config.yaml
num_hidden_layers: 12
hidden_size: 128
n_experts: 32
experts_per_token: 2
d_expert: 96
d_shared_expert: 0
hidden_act: "swiglu"
moe_layers: [1, 2, 3, 4, 5, 6, 7, 8, 9, 10, 11]
router_score: "sigmoid"
normalize_top_k: false
routed_scale: 1.41
balance_loss: 0.000598
balance_bias: true
init_std_router: 0.00644
lr_router: 0.000515
vocab_size: 16384
norm: "rmsnorm"
norm_eps: 1e-05
tie_word_embeddings: false
optimizer: "soap_variant"
learning_rate: 0.00537
beta1: 0.95
beta2: 0.98
batch_tokens: [32768, 65536, 98304]
max_seq_len: 256
train_tokens: 598300000
max_steps: 9416
dataset: "wikipedia_en"
Below are experts of layer 5 (counted from 0) of a mixture-of-experts language model. Rows are named router (the router's row for the expert), gate (a neuron's input weights, with its number), up (a neuron's input weights, with its number) and show model dimensions 0-127. Each number is 128 + 24 x the weight over its row's rms, rounded and kept within 0 to 255.
After each expert's rows: "mostly gets" lists some tokens that are sent to it at least half of the time. This comes from a sample of Wikipedia text that the model never trained on.

# expert 31
router [104  88 157 123 134 111 102 123 151 130  88 151 156 134  84 190 147 135 126  79 126 110 102  96 137  97 139 162 131 136 145 137 103 110 147 147 112 103 139 111 139 105 108 100 115  96 137 157 134 124  84 158 138 148 122  63 108 123 146  98 145 122 147 127 132 117 159 142 148 123  90 132 132 146  95 112 137 104 158  78 126 143 148 180  95 111 128 164 145 104 116 152  98 127 112 145 140 137 158 145 140 160  83 140 118 162 100 131 121 149 125 145 110 156 147 127 145 107  98 135 158 167 150 120  92 128 172 160]
gate1 [111 106 170 118 125  97 104 143 122 118 131 168 148 111 114 147 129 119 142 144  67 150 119 148 148 143 127 121  96 143 137  92 143 110 117 117 131 125 164 158  87 108 125 101  83 158 116 123  97 105 167 128  97 101 143 141 140 157 151 135 164 167 157 162 168  93 160 123 113  91 103 133 121 130 139 132 104 149 150  87  88 135 132 115  89 108 174 112 145 120 144 140 102 153 129  95 180  86 126 128 148 173 164 112 115 118 138 131 110 137 128 120 138 135 124 126 122 127 131 106 205 143  88 135 136 126 118 153]
up1 [119 134 148 137 136 123 106 119 127 117 118 128  90 121  93  91  78 130 160 116 116 167 120 109 110 135 127 132 184 157 116 145 167 118 142 108  78 114 122 119 129 112  84 137 114 140 111 123  68 168 149 123 154 120 129 147 103  80 154 124 138 121 127 138 121 135 108 112 137 121  99  98 103 144 110 128 123 130 104  64 119 151 194 121 109 128 121  89 123 163 157 163 137 153 147  99  90 111 131 105 116 143 144 161 111 132 145 117 135 101 138  77 112 121 117 133 132 158 133 102 130 143 125  94  76 132 177 167]
gate2 [101 141 141 132 128 104 119 101 160 122 102 198 113  72 145 128 139 117 155 110 144 116 153 118 137 138 198 130 109 119 134 145 130 151 131 164 135 136 102 102 132 129 137 140  98  89 125 144  95 130 163 146  92 126 130  64 120 155  92  98 142 105 145  79 121 116 178 138 137 153 128 115 151 124 122 134 122 137 145 111 123 174 125 152 104  98 137 120 164 129 154 157  81 109 133 151  90 108 177 127 113  89 108 150 129 104 128 153  86 127 141 110 145 104 127 115 119 138 114 130 134 139 172  97 115 155 111  95]
up2 [120 153 161 126 124 108 149 109 106  96  74 142 158 103 112 193 108 119 139  96 125 153 133 145 156 110 138  99 135 114 100 126 157 133 138  93 104 160 152 115 148 128 100 127  83 112 104  69 151 119 165 113 155 120 138 112 103 123 166  94 109 107 119 141 130 146 140 121 122 129 109 113 126  94 148 109  70 121 123 116  99 135 151 158 128  95  79 113 143 173 112 125 134 142 152 141 155 148 134 103 148 129 102 147  98 133 107  93 100 121 172 106 128 147 118 120 180 138 132  90 102 139 143 156 147 175 113 127]
mostly gets: " first", " one", " two", " second", " three", " former"

# expert 21
router [137  98 123 114 117 110 169 112 127 135 116 156 152 153  90 176 167 139 153  92 172  90 126 100 170 135 124 140 164  97 141 136 132 131 132 125 121 118 155 185 126  93 115 136  97 124 141 163 137 116 117 175 135 138 140 123 114 171 145 113 151 135 148 153 153 110 104 140 134 118  81 145 133 114 128 145 139 132 131 121 152 143 151 136 122  83 146 124 172 131 165 187  59 111 107 136 143 140 130 131 154 152 110 152 118 129 107 113 162 149 105 119 126 134  99 144 116 125  89 130 123 171 142  97 119  90 181 126]
gate4 [107 166  83 101 113 129 149 109 145  96 158 126 151 126 113 159 137 153 175  94 110 141 151 133 145 154 123 178 145 159 123 147 101 141  98 126 107 105 167 203  72 125 115 136 120 146 133 108 120 125 145 170 127 171 110 157 137 107 148 157 139 126 141 119 105 142 129 126 138 110 107 106 129 140 102 111 164 169 128 107 139 142 106 169 121 107 129 117 143 154 133 121 106 116 104 129 128 102 127 116 173 158 163 116 139 134 128  73 139 124 130 141 154 147 101 152 134 165 161 161 147 118 163  85  91 126 157 147]
up4 [147 104 148  92 112 122 101 132 126 184 107 121 126 114 153  94 159  85 138 157 159 132 113 115 146  82 116 121 144 117  68 161 124 149 117 149 123 123 134 107 133 141 132 148 151  91 143 120 146 108 139  88 122  96 112 148 120 125 105  88 125 153 115 166 141  68  99 101  82 148 115 148 114 138 167 111 125  99  99 142 120 129 152  87 116 174 106 109 126 138 124 107 165 126 134 131 125 122 120 143  86  67  98 129 124 108 142 133 136  93 140 102 108  96 104  99 131 109 132 153 126 150 102 178 109  98 129 148]
gate5 [151 106 132 138 156 139 160  84 119  92 154 159 135 105  99 145 158 136 137 131 114 135 154 133 115 125 133 131 126 150 139 118 114 126 114 150 131 126 172 106 149 125 114 118 109  85 107 113 134 136 155 116 130 153 129 167 148 182 142 145 208 152 110 122 120 167 107 135 119 146 101 153 122 149 144 134 140 130 144 113  95 155 151 118  97 125 154 124 109 181 172 119  91 104 116 152 132 136 117 119 122 126 144 187 131 121 107 102 111 137 102 168 121  87 170 163 142 204 130  96 120 115 126 165 130  93 119 115]
up5 [152 114 128 175 130 153 145  91 143 129  77 153 103 136 174 111 191 104 134 119 147 109 147 139 118 148 123  76 146 116 152 129 136 118 115 128 117 105 125  58 109  99 155 140 129 169 126 134 113 120 121 145 138 117  92 122 126 165 120  97 115 154 129 102 168 162 134 119 151 119 113 124 175 112  98  98 126 143 142  85 116 163 142 112  86 174 142 124 188 124 107 133 140 113 140 148 124  96 144 104 119  89 142 139 104 138 108 115 122 150  89 160 121 168  88  86 120 127 134 111 134 142 139 119 140 106 138 110]
mostly gets: " In", " in", "In", " during", " de", " within"

# expert 13
router [127  80 128 110 131 123 117 118 144 121 144 108 147 105  76 144 128 158 176 100 178 105 110 102 129 116  94 152 131 113 120 127 159 184 136 165 132 105 154 144 120 126 100 112 110 120 122 132 184  79  99 170 150 106 112 116 157  88 154 131 124 165 139 139 138 115 150 137 147 143  81 101 119 150 126 112 123 108 140  75 139 156 162 161 123 121 148 133 179 108 148 163 125 148 137 133 111 152 153 148 173 146 117 112 129 126  90 102 121 157 141 124 126 153  94 126 113 104  77 159 120 108 130 121  95 117 115 129]
gate3 [127 137 114 116 121  91 147 150 127 136 121 129  86  90 112 129 170 137 140 111 141  96 165  96 101 126 146 136 115  63 105 128  72 128 104 122 165 136 100 105 156 124 118 112 104 100 121 132 104 104 123 161 108  85 148 141  93  85 136  99 122 144 156 165 133 129 132 138 112 169 115 141 151  89 160  69 140  96  92 103  92 127 136 118 148 103 128 145 176 120  99 162 116 111 145 107 153 136 120 157 132 138 137 116 112  93 155 126 143 117 115 123  84 111  88 108 114 123  91 125 136 132  72 137 119 132 144 108]
up3 [119 137 132 100 110 124 122 166 128 125  54 145 124 151  81 119 142 110  83 156 120 126 124 127 116 158 118 105 140 107 123 134 126 182 101 175 126 161 138 137 102 136 112 143 148 164 155 142 110 109  87 137 106 163 137  93  87 155 112  84 124 153 147  93 107  92  81 133 138 106 117 123  68  84 126 143  88 109 107 109 139 158 130 139 138 160 117 102 137 112 109 126 133 185 137 110 144 123 125  99 133 135 113 117 119 137 105 112 136 148 159 149 112 166 104 142 106 161 138 122 133  87 113  96 134 136 133 158]
gate4 [135 103 100 151 158 105  78 127 147 162 154 133 104  89  63 156 104 167 108 127 190 124 118 105 141 148 123 144  89 146 151 118 113 107 152 124 120 155 157 119 141 131 152  71 109 108 132  96 139  98  95 145 124 130 141 125 115 111 144 128 122 120 122 104 120 117 136 109 133  94 130 122  79 186 149 139 141  93 118 145 129 102 102  91 165 124 120 155 127  77 144 133 143 132 116 134 137 121 152 151 154 115 125 145 114 150 155 146 187 145 127 145 121 125 143 136 123 132  94 118 115 150 129 160  82 113  83  92]
up4 [151 140 135 137 116 129 119 142 141 178 108  72 133  67  71 130 132 121 129  84 164 118 116 135 159 117 116 153 107 163 125 110 118 135  99 148 107 143 117  95 161 124 145 109 109 103 155 104 126 131 114 138 108 134 128 137 161 112 103 170 154 114 152 143 112 116 145 130 157 134 136 130  97 132 150 146 128 119 172 156  90 137 123  99 146  79 132 125 134 114 112 139 110  85 116 188 139 109  96 159 114 117 104 103 126 145 155 101 163 106 101 167 122 112 141 100 113 160 113 122 160 145 150 154 173 142 151  74]
mostly gets: " but", " where", " while", " when", " which", " because"

# expert 12
router [118 107 122 133 135  95 109  95 178 120 117 141 126 103 100 136 112 178 136  91 126 110  66 109 145 116 126 150 141 144 111 147 114 131 137 139 143 102 138 148 153  70 136 107 118 114 150 154 124 121  84 166 170 141 112 110 105 141 134 104 128 139 153 155 149 133 112 126 133 140 115 108 135 154 121 116 156 109 177  65 140 144 134 124 133 124 164 151 166 114 157 125  91 118 139 117 126 164 137 146 191 151  81 120 130 146 120 134 158 152 129 137 110 177  91 144 149 127  92 131 109 156 160 127  75  96 134 135]
gate4 [140 159 132 110 146 128  72  85 143 114 118  61 133 121 119 124 141 124 132 126 110 135  82 166 105 125  92 119 154 136 107 124 186 144 135 116 108 122 173 140 150 100 157 111 116  81 158 111 122 144 150 114 140 117 126 143 123 119 108 128 144 159 122 130 131 146  82  89 134 127 145  92 163  99 101 138 109 146 160  96 129 126 149 160 122 131 139 117 182 128 141 140 112 182 160 114 118 144 133 113 117 131 120 142 161  96 142 107 132 122 143 143 165 176 150 103 165 112  90 105 129 130 167 171 139 151 162 105]
up4 [102 108 126 149  87 184 138 136 107 151 157 152 108 125 124 123 121 141 126 119 118 147 127 163 124 133 137 125 106 101  91 127 166 146 125 141 136 144  95 144 123 128 109 141 123 158  96 141 102 152  90 144 130 136 105 147 142 134 101 121  77 148 127  69 151 129 172 182  96 125  83 154 167 126 153 150 146 117 135 130 124 192 120 120 121 149 108 151  94 112 109 147  87  91 110  91 113 134 128  98 157 193 147 124 129 134 133 103  90 115 143 125 114 129 101  94 128 143 159 138  90 156 140  98 118 160 113 130]
gate5 [114 105 131 157 146 135 168 113 123 142 149 143 160  97  85 140 130 146 114 123 157 128 114 117 110 131  89 114 139 149 148 108 100 145  98 132 116  91 141  99 142  99 129 129 161  92 134 153 107 138 114 191 134 127 106 150 128 124 129  79 139  99 107 132 153 142  95 121 113 178 114 104 136  92 132  90 175 126 117 126 148 154 123 141  95  84 163 155 118  86 137 154 132 125 144  78 140 135  85 128 142 143 107 114 169  97 178 115 128 193  98 148 129 124  83 127 133 142 138 150 100 141 124  93 134 114 112 142]
up5 [107 106 120 156 157 163 169 121 158 117 150 142 168 118 137 138 139 107 114 137 110 121 134 135  82 136 132  97 113 121 110 128 133 138  69 162 113 104 136 124 135  69 123 117 144 119 168 129 125 109 137 155 140 123 111 169 144  94 123  76 153  86 106 108 143 150 135 115 116 162 110 104  96  66 119  67 153 116 131 150 156 146 110 132  94 112 146 114 101 102 144 135 121 139 124  68 143 156 101 110 146 138 144 108 138 121 161 111 100 167  85 150 107 134  91 101 135 154 144 162 108 126 128 114 151 116 150 129]
mostly gets: "|", "=", "\";", " •", " -", " song"

# expert 18
router [110  47 157 112 131 141 109 100 142 139  96 129 125 116 114 166 117 164 135 106 156 119 106  88 143  77 125 136 144 149 125 161 134 130 135 134 156  98 136 129 136 123  90 124  90 109 123 137 110 130 105 152 197 138 140 105 129 103 172 120 167 127 116 159 143 128 165 116 145 124 117 100  91 148 123 129 142 123 155 117 142 127 136 161 127  94 151 165 135  76 123 164 102 116 108 107 126 134 177 169 176 159 123 159  83 142  98 123 132 148 116 116 124 158 120 154 152 100 105 131 139 156 120 129  98 138 145 137]
gate1 [122 107 138 103 140 144 135 139 137  74 142 108 126 126 164 172 136 130  82 126 170  90  98 122 152 103  92 183 155 120  93 125 114 118 119 141 149 145 141 113  94 173 130 111 154  99 110 130 108 125  88  99 161 131 139  84 136 115 116 110 138 117 114 155 178 120 127  99 164 170 109 107 144 173 104 106 141 114 123  84 112 152  93 116 124 115 126 142 143 117 114  91 113 120  97 166 131 155 165 141 171 115 147 152 136 152 100  72 116 116 143 107 135 121 126 128 134 105 130 102 118 144  94 147 100 160 109 131]
up1 [ 91  80 109  91 143 130 122 132 135  88 123 140  69 115 151 145 123 118 113 119 108 152 135 142 115 112 131 171 168  93 145 115 101 156 110 111 183 135 104 147 141 116 168 135 127 149 170 156  99 115  61 137 135 148 116 133  99 117 150 125 119 152 132 172 172 109 109 120 159 139 163 144 102 132  97 132 132 120 130 120 120 155  95 120 146 146 153 174 132 145 118  90 107 121 118 142 135 101 126 129 159 164 136  97  98 182 119 108 164 143 156 108 123 149  94 129 150 156 160 110 136 134 135 176 118 139 126 111]
gate2 [ 95 115 173 119 150 151 109  99 169 119 131 115 131 121 122 149 125 140 118 161 103 131 128 116 145  88 121  74 148 143 114 123 162 104 122 161 126  98 124 151 138 135 116 109 102  60 123 120 124 114 128 145 127 101 138 130  97 116 136 124 132 168  84 119 146 148 163 137 143 133 139 116 123 176 156 145 138 167 148 126 112 107 110 177  79 119 108 122 125  76 145 122 126  98 143 128 120 122 149 159 188 117 163 174 124  84 141  77 135 163 143 120 123 111 125 131 125 123 130 149  88 151 111  99 101 158  87 153]
up2 [ 96 144 172 108 110 166 110  75 137 115 127 132 160 130 135 196 116 125 131 140  99 166 138 116 153  97 116 123 187  98  67 130 118 141 126 185 156 123 144 103 131 116 126 135  58 104 124 104 135 132 137 157 112 140 165 159 113 140 132 101 163 146  97 122 155 115 136  91 128 109 170 144 137 120 127 141 161 127 140 132  95  86  94 176 118 106 116  93 159 111 131 115 134 144 165 127 120 121 158 123 170 114 133 134 132 123 124 129 106 150 135 148 128 107 140 161 136 115 146 124 114 161 126 103 126  95 120 145]
mostly gets: " a", " an", " more", " some", " many", " most"

# expert 30
router [136  80 112 120 135 118 103  86 134  98 128 169 120 137 104 139 145 155 141  90 146 109 112  92 145 139 126 110 111 141 145 148 116 149 132 132 110  73 166 172 167  95 136 127 103 100 112 155 165  75  91 115 156 128 126  72 131 107 147 110 128 154 129 122 132 105 125 138 133 126 117 126 101 123 134 165 192 122 164 115 149 150 135 135 103 131 158 128 156 113 134 166 118 122 103 105 154 155 159 151 155 154  82 127 114 149  79 142 147 159 130 123  96 154 126 129 150 101 108 132 134 170 124  81 128 104 154 116]
gate0 [110 112 103 129 105 127 136 145 120  98  90  78 155 141 108  95 151 164 143  85 150 108 130  70 123 189 126  79 127 120  96 163 110 123  89 151 105  84 128 156  92 110 144 172 147 144 111 146 154 121 101 141 119 127 108 115 102 120 130 136 145 124  92 151 159 136  98 137 171 132  88 133 118 111 143 115  80 141 124 150  89 127  90 147 107 108 112 120 150 132 126 144 112 137 118 112 158 157 117 117  87 126  90 138 108 107 149 123 124 146 156 129 117 105 152 159 126 110 101 106 156 128 135 111 118 144 129 189]
up0 [146 129 132 117 141 112 138 147 148 186 103  94 124 133 144 123 156 130 118 120 109  84 134 140 120 123  83 103 107  88 108 159 188 117 112 122  80 113 104 114 131 101 168 132 117 111 141  87 149 102 110 128 122 124  84 119  97 134 138 130 109 141 135 155 163 184 108 127 138 129  97 128  65 133 101 178 146 147 136 122 120 100 108 112 114 114 103 116 124 131 164 111  97 153 126 140 151 131 108 149  86 109 124 124  98 118 109 120 114 159 121 123 130  97 157 160 121 106 102 118 170 141 123  56 134 139 165 123]
gate1 [162  95 101 152 147 111 142 142 121 116 167 132 144 186 125 154 127 123  94 133 108 151 141 142 126  93 119 125 120 122 127 122 105 115  88 140 127 124 148 121 154 115 136 119  79 107  68 143  89 132 133 128 146 125 138 156 144 109 129  96 139 141 178 119 136 133  72 129 148 138 122 157 134 145 124 146 153 180 147 114 135  77 125 128 119 120 112 165 151  72 158 130  74 167  58 116 150 125 133  92 147 152 143 119 124 126 129 127 142 117 178  77 139 143 124 151 127 125 118 141  87 151 147 126 159 120 141 149]
up1 [133 139 129 149 195  83 140 121  95 154 142 122 133 131 143 159 169 125  80 144 136 125 154 146 103 108 114  94 152 137 137 149 130 114 138  98 144 131 118 133  93 107 124  97 126 139 124 149 132  90 102 108  74 130  72  66 125  94 139 122 117 125 100 121 142 110 116 143 166 107 100 115 141 100  83 155 119 111 131 122 129 107 123  91 180 123 108 112 137 118 138 150 160 133 139 158 138 159 119 141 139 117 132 122 115 114 105 100 167 111 179 180 103 100 131 148 124 110 117 111 125  81 157 140 127 181 126 123]
mostly gets: "X", " PA", "J", "SA", "AS", " TV"

# expert 15
router [124  69 124 107 129 119 117  86 162 148 128 145 126 105 116 146 161 143 136 103 140 147  90 106 178 141 109 153 144 148 140 124 133 135 173 148 152 108 122 173 134 116 140 134 119  96 130 162 153 121  88 161 130 129 112 107 125 134 137 108 162 159 125 131 151 117 133 138 119 136  62  84  83 117 150 156 153 139 149 102 151 191 158 125 131 146 157 126 166  90 132 154 121 102 129 137 140 146 138 144 165 150 117 160 126 157  96  94 162 144 116 144 116 135 139 119 149 137  63 157 145 130 159  87 127 129 135 131]
gate5 [140 140 166  81 108 144 155 108 112 112 140 175 112 125 134 128  93 117 142 153 116 129 128 108 171 189 119 142 119 101 159 136 146 125 133 103 126 113 128 135 108 163 134 102 107 105 161 135 145 157 101 100 199 133 141 135 112  86 120 162 152 153 131 110 142 105 118 170 119 121 106 100 135 141 174 125 112  94 125 136 151 120 134 145 114 116 141 124 138 149 193 148 130 127 162 194  93 155 149 129 133 142  94  93 102 106  82 121 121 172 150 125 101 121 110 102 130 144 115 154 122 133 102 141 126 156 109 112]
up5 [113 150 129 128 136 122 107 188 136 130 156 151 164  73 117 159 124 122 102 106 142 124 157 109 103 161 148 112 143 168 100 140 141 111 162 164 163  97 121 111 155  89 104  94  74 127 116 135 122 108 140 141 126 143 181 119 113 161  96  98 100  98  98 134 119 125 157 117 122 142 153 164 102 107 125 133 108 168 165 125 117  92 121 127 127 135 124 152 126 132 102 139 152 132 183  99 146  86 139 106 118 154 134 134 163 114 156 171 137 118 111 104 123 155 122 153 107 123 184 147 142  97 127 141 106  96 110 130]
gate6 [133 137 102 156 155 113 136 106 124 125 139 134 108 154 138 171  97 125 105 131 139 187 115 139 108 133 152 137 123 134 137 126 147 127 154 150 127 133 111 132  96 113 142 163 109 102 128 148 171 132  64  80 163 130 148 102 160  85 138 134 123 104 127 134  87 103 136 139 133 176 115  70 120 117 104  93 167 115 135 141 149 146 158  96 118 100 163 135 162 159 169 144 138 146 130 120 140  95 148 149 156 150 108 155 132 144 146 162 167 118 127 124 131 129 124  93 167 120 111 126 100 173 197 126 124 136 141 142]
up6 [151 144 104 146 110 106 116 108 115  92 183 187  85 168 148 162 122 149 100 147 146 185 122  96 119 141 133 123 113 128 137 162 145 108 127 140 149 160 127 113 140 119 148 161 133 123  91 170 130 111  93 122  98 133 116 110 126 111 149 168 114 161 127 137 124  97 144 112 144 155 121 122 133 104 157  93 166 142  96 154 149 141 173 113 102 123 125 158 144 130 143 120 112 156 123  95 144  94 155 105 139 132 130 138 132 150 169 120 144 140 186 126 130 101 161 145 107 115 112 109 109 157 174 146 110 109  72 115]
mostly gets: "\".", ".", ".\"", " .", ").", "!"

# expert 24
router [124  93 154 137 129 106 137  85 168 128 138 158 115 123 117 152 143 155 155  70 134 111 106  98 141 133 101 108 141 142 156 135 151 133 163 141 127  98 153 159 169 111 122 146  88 123 171 151 158 102 123 150 145 133 138 109 111 123 143 138 143 131 106 160 134 117 142 108 122 118 104  84 135 147 127 133 141 124 165  92 126 176 139 159 127  95 145 127 150  91 158 153 124  98 129 117 123 167 144 161 170 173 113 126 129 182  91 123 120 125 127 143 114 163 129 158 162 132  68 136 120 160 146 142 103  86 156 165]
gate5 [104 132 123 135 160 102 138 130 123 103 125 104  99 139 127 176 101 134  82 125 166 180 115 127 121 109 139 132  73 147 113  94 114 128 108 165  99 121 201 151 151 103 106 122  97  99 126 140 158 123 125 155 138 152 114 143 130 108 144 168 122  80 107 128 107 122 127 117 155 126  72 134 181 122 158  93 140  78 137 121 134 148 134 120 146  95 144  96 125 123 105 105 118 131 114 110 127 122 130 156 116 162 116  98 167 145 125 130  98 103 107 144 114 137 151 101 161 115 119 121 115 149 116 127 160 187 127  90]
up5 [ 87 102 108 116 167  63 123 156 116 114 128 109 108 114 152 183 103 128 147  93 125 123 146 125  83 102 117 121  96 166  88 102 130 159 107 163  98 126 194 119 160 135 110 140 121 104 132 159 137 159 184 171 138 152 101 146 140 131 131 152 121 104 140 109 113 129 162 146 158 144 124 101 148 116 150 129 145 111 161 118 107 140 147 152 122  80 129 112 103 114 134  71 153 135  99 122 116 143 127 108 142 152 138 141 120 154 157  99  83 124 136 145  96 145 110 123 132 104 139 101 132 100 104 149 131 124 101 143]
gate6 [138 127 100 159 129 106 104 159 208 110 154 121 104 136 130 143 165 129 116 112 115 108 117 139 145 106 115 139  98 125 206 131 139  91 123 135 146 124 107 142 120 130 154 148 118  92 161 137 108 118 149 144 127 107 142 100 142  93 124 140 162 158 126 142 163 149 113 122  80 123 140  97 112 118 151 131 136 121 139 101  95 116 111 135 144 114 160 150  99 145 153 126 158 132 144 142 160 158 141 179 134 139 142 102  84 151 138 121 167 160 162 177 109 109 167 158 121 121  87  90  97 127 107 171 126 130 135 140]
up6 [ 89 112 144 143 128  99 130 103 135 167  78 152 145  92 124 100 131 137 130 169 149 146 136 133 128 161 132 120 120 158  99 177  82 117 121 143  93  91 120 126 120 100 146 149 112 129 133 172 124 110 104  95 104 163 118 166 140 109 140 151  77 122 133 142 111 113 123 123 113 128 129 146 136 123 131  95 146 136 148 139 138 143 159 137 129 107 132 143 154 150  84  87 108 139 136 136  86 146 104  72  97 158  92 140 105  77 146  83 128 112 155 138 185 135 124 111 129 121 140 143 128  92 142  67 132 111 111 107]
mostly gets: "):", ":", " Coordinates", " ±%", " Length", " v"

# expert 19
router [128 104 146 130 117  75 125  90 156 121 131 129 158  91  72 165 142 168 129 115 149 118 101 153 120 104 133 137 157 114 119 135 126 124 122 141 121  97 157 174 147 125 126 111 151 119 120 145 165 110 109 130 149 129 138  70 133 142 143 141 165 171  98 147 175 125 147 148 141 163 130 118  92 160 141 159 143 132 178 141 170 166 132 132  99 154 147 155 133  95 178 158 121 122 125 121 128 143 113 137 168 161  73 131 143 126 115 153 125 118 121 105 109 167 100 104 140 110 111 146 160 131 128 145  79 100 125 129]
gate1 [106 126 204 137  92  86 163 112 127 100 144 145 159  90 126 176 117 162 132 104 110 101 116 148 132  88 135 172 108  80 112 154 101 118 114 130 152 129 145 119 121  77 112 119 118 114  93 113 176 140 144 144 133 152 163 124  97 112 134 182 148 111 126 112 104  82 144  89 112 123 102 179 112 136 104 125 106 148 145 111 126 139  92  50 117 134 118 127 136 122 127 142 159 114 133 112 166 135 120 114 117 137  77 136 141 115 126 139 111 107 131 116 129 153 122 111 138 148 142 129 151 136 136 132 100 110 143 128]
up1 [133 142 167 112 136 118 135 153  89 110  82 131 159 137 137 114 146 173 151 123 115 118 127 100 158 116 123 142 130 121 108 131 127 172 113  88 106 188 167 150 151 122 114 115  92 134  83 171 153  74 143 120 124 153 166 121 138 136 120 123 150  97 123 147 111 123 115 138  71 112 162 162 124 137 121 157  89  99 144 125 120 113 150  93  91 173 130 113 159 121 112  79 138 144 133 134 153 154 141 134 111 132  97 135 132 112 125 132 140 121 180 161 120 161 129 150 177  81 121 114 161 125 107 105 115 108 126 141]
gate2 [158 136 131 126 109  77 124 160 111 127 114 120 116 123 113 151 117 119 114 129 139  76 117 147 170 141 109 164  93 125 123 111 120 106 100 151 120 116 152 148 111  99 152 155 141 116 124 149 143 115  68 157 167 151 148  81 149 119 112 116 126 142 120 135 121 129 160 167 101 156 143 126 128 138 132 107 165 118 131 114 171 116 118 116 157 137 178 147 166 114 108 142 123 195 139 151 142 102 122 155 146 143  59 153 178 132 163 157  95 146 132 173 145 107 148 113 118 107 108  98 127 150 139 108 135 135  95 144]
up2 [152  85 137 111 169 177 159 129  80 124 145 149 132 173 106 129 122 123 108 159 111 131 140 123 142 142 121 103 152 110 136 144 144 159 105 123 118 118 127 110  95 151 123 123 131 126 130  99  77 111 185 116 114 107  99 151 125 120 120 127 140  99 142 125 120 121 115  78 118 124 129 159 107  98  69 107 117 133  95 125 112 143 172 140 138 104  95 114 105 154 122 133  99  93 102 112 126 135 171 122 117  69 173  84 103  98 124 131 106 135 140 130 121 128 109 108  76 107 111 123 130 103 130 112 149 166 188 147]
mostly gets: " against", " took", " wrote", " make", " into", " includes"

# expert 0
router [140  64 118 127 140 141 150  94 156 139 136 166 137 108 121 142 142 145 133  72 138 106 128  82 170 108 114 138 135 125 119 150 149 127 144 128 132 104 130 157 152  92 116 124 115 112 159 172 139 124 122 144 131 145  99  99 126 121 156 141 146 137 107 169 147 108 116 113 146 114 113  94 109 163 127 145 135 134 177  93 140 150 169 180 100 119 143 135 160 112 110 151 117 101 133 119 111 140 139 149 152 155  97 124 129 160  90 125 140 117 129 137  81 189 121 111 127 129  52 150 136 146 119 109 131  82 170 139]
gate5 [120  79  76 105 155 100 130 117 175 129 160 124 121 125 103  82  98 102 136  86 147 139 126 122 164 139 133 120 133 107 105 127 143  88 160 166 107 115  93 140 135 163 146 100 129 109 118 154 115  90 126 120 121 126 125 142  98 140 104  97 132 103 116 136 181 126 121 123 102 148 144 107 114 129 150  92 147  99 118 101 164 160 119 139 106 125 126  67 158 114  82  98  99 106 152 129  75 128 118 134 168 132 104 135 111 143 109 151 130 112 107 112  74 113 146  99  97 126 104 157 130 140 100 104 154 110 120 107]
up5 [147 136 147 101  87 141 106 166 128 131 117 125 147 145 123 127 119 123 147 126 149 109 122 130 128 146  76 109  84 120 110 109 111 139 140 134 131 130  92  53 165 124 130 177 149 114 121 120 131 124 133 169  94 141 152 146 123 135 136 133 149 129 111 179 147 124  83 159  92  86 123 131 134 131 138 116 111 115 120  71 131 178 124 169 116 152 132 119 164 142 106 161 119 111  95 135 116 139  97 101 129 170 179 145 154 131  89 156  87 142 144 101 118 121  97 100 136  98 135 123 133 164 110 128 151 173 163 124]
gate6 [152 100 130 133  81 111  84 156 195  79 121 147 138 110 161 124 123 130 158 128 167 120 124  93 142 171 153 135 119 124 119 110  94 121 119 134  87 109 117 166 151 117  86 156 144 117 110 117 127 141 132 128 117 133 143 123 130 160  95 102 129 154 116 156 100 137 132 146 121 168 143 147 140 158 108 111 122 173 143 158 126 150 136 190 135  85 121 103 169 146 125 156 117  96 148 147 150 131 139 182 181 137 139 132 132 105 132 162 142 128 129 119 117 117 108 144 105 145 114 183 114 124 122 109 175 137 153 152]
up6 [110 115 155 109  88  95 114 164 143  76 142 155 170 134  96 123 154 125 123  99 146 121 139 136 113 148 149 137 136 127 129 178 128 137 126  96  80 155 147 165 158 150 119 155 156 133 126 158 128 173 138 101 154 116 123 128 154  98 157 102 121 111 124 121 196 132  96 109 143 136 144 133 138 115 102  75 133 143 124 119 142 150  78 120 108 149 141 128 141 106 105 126 128 120 100 116 101 146  95 131 141 136  89 111  97  76 117 100 144 155  80 120 143 150 133 134  81 129 170 133 147 153  99 111 109 122 127  88]
mostly gets: ");", " —;", ";", " |", "',", "\";"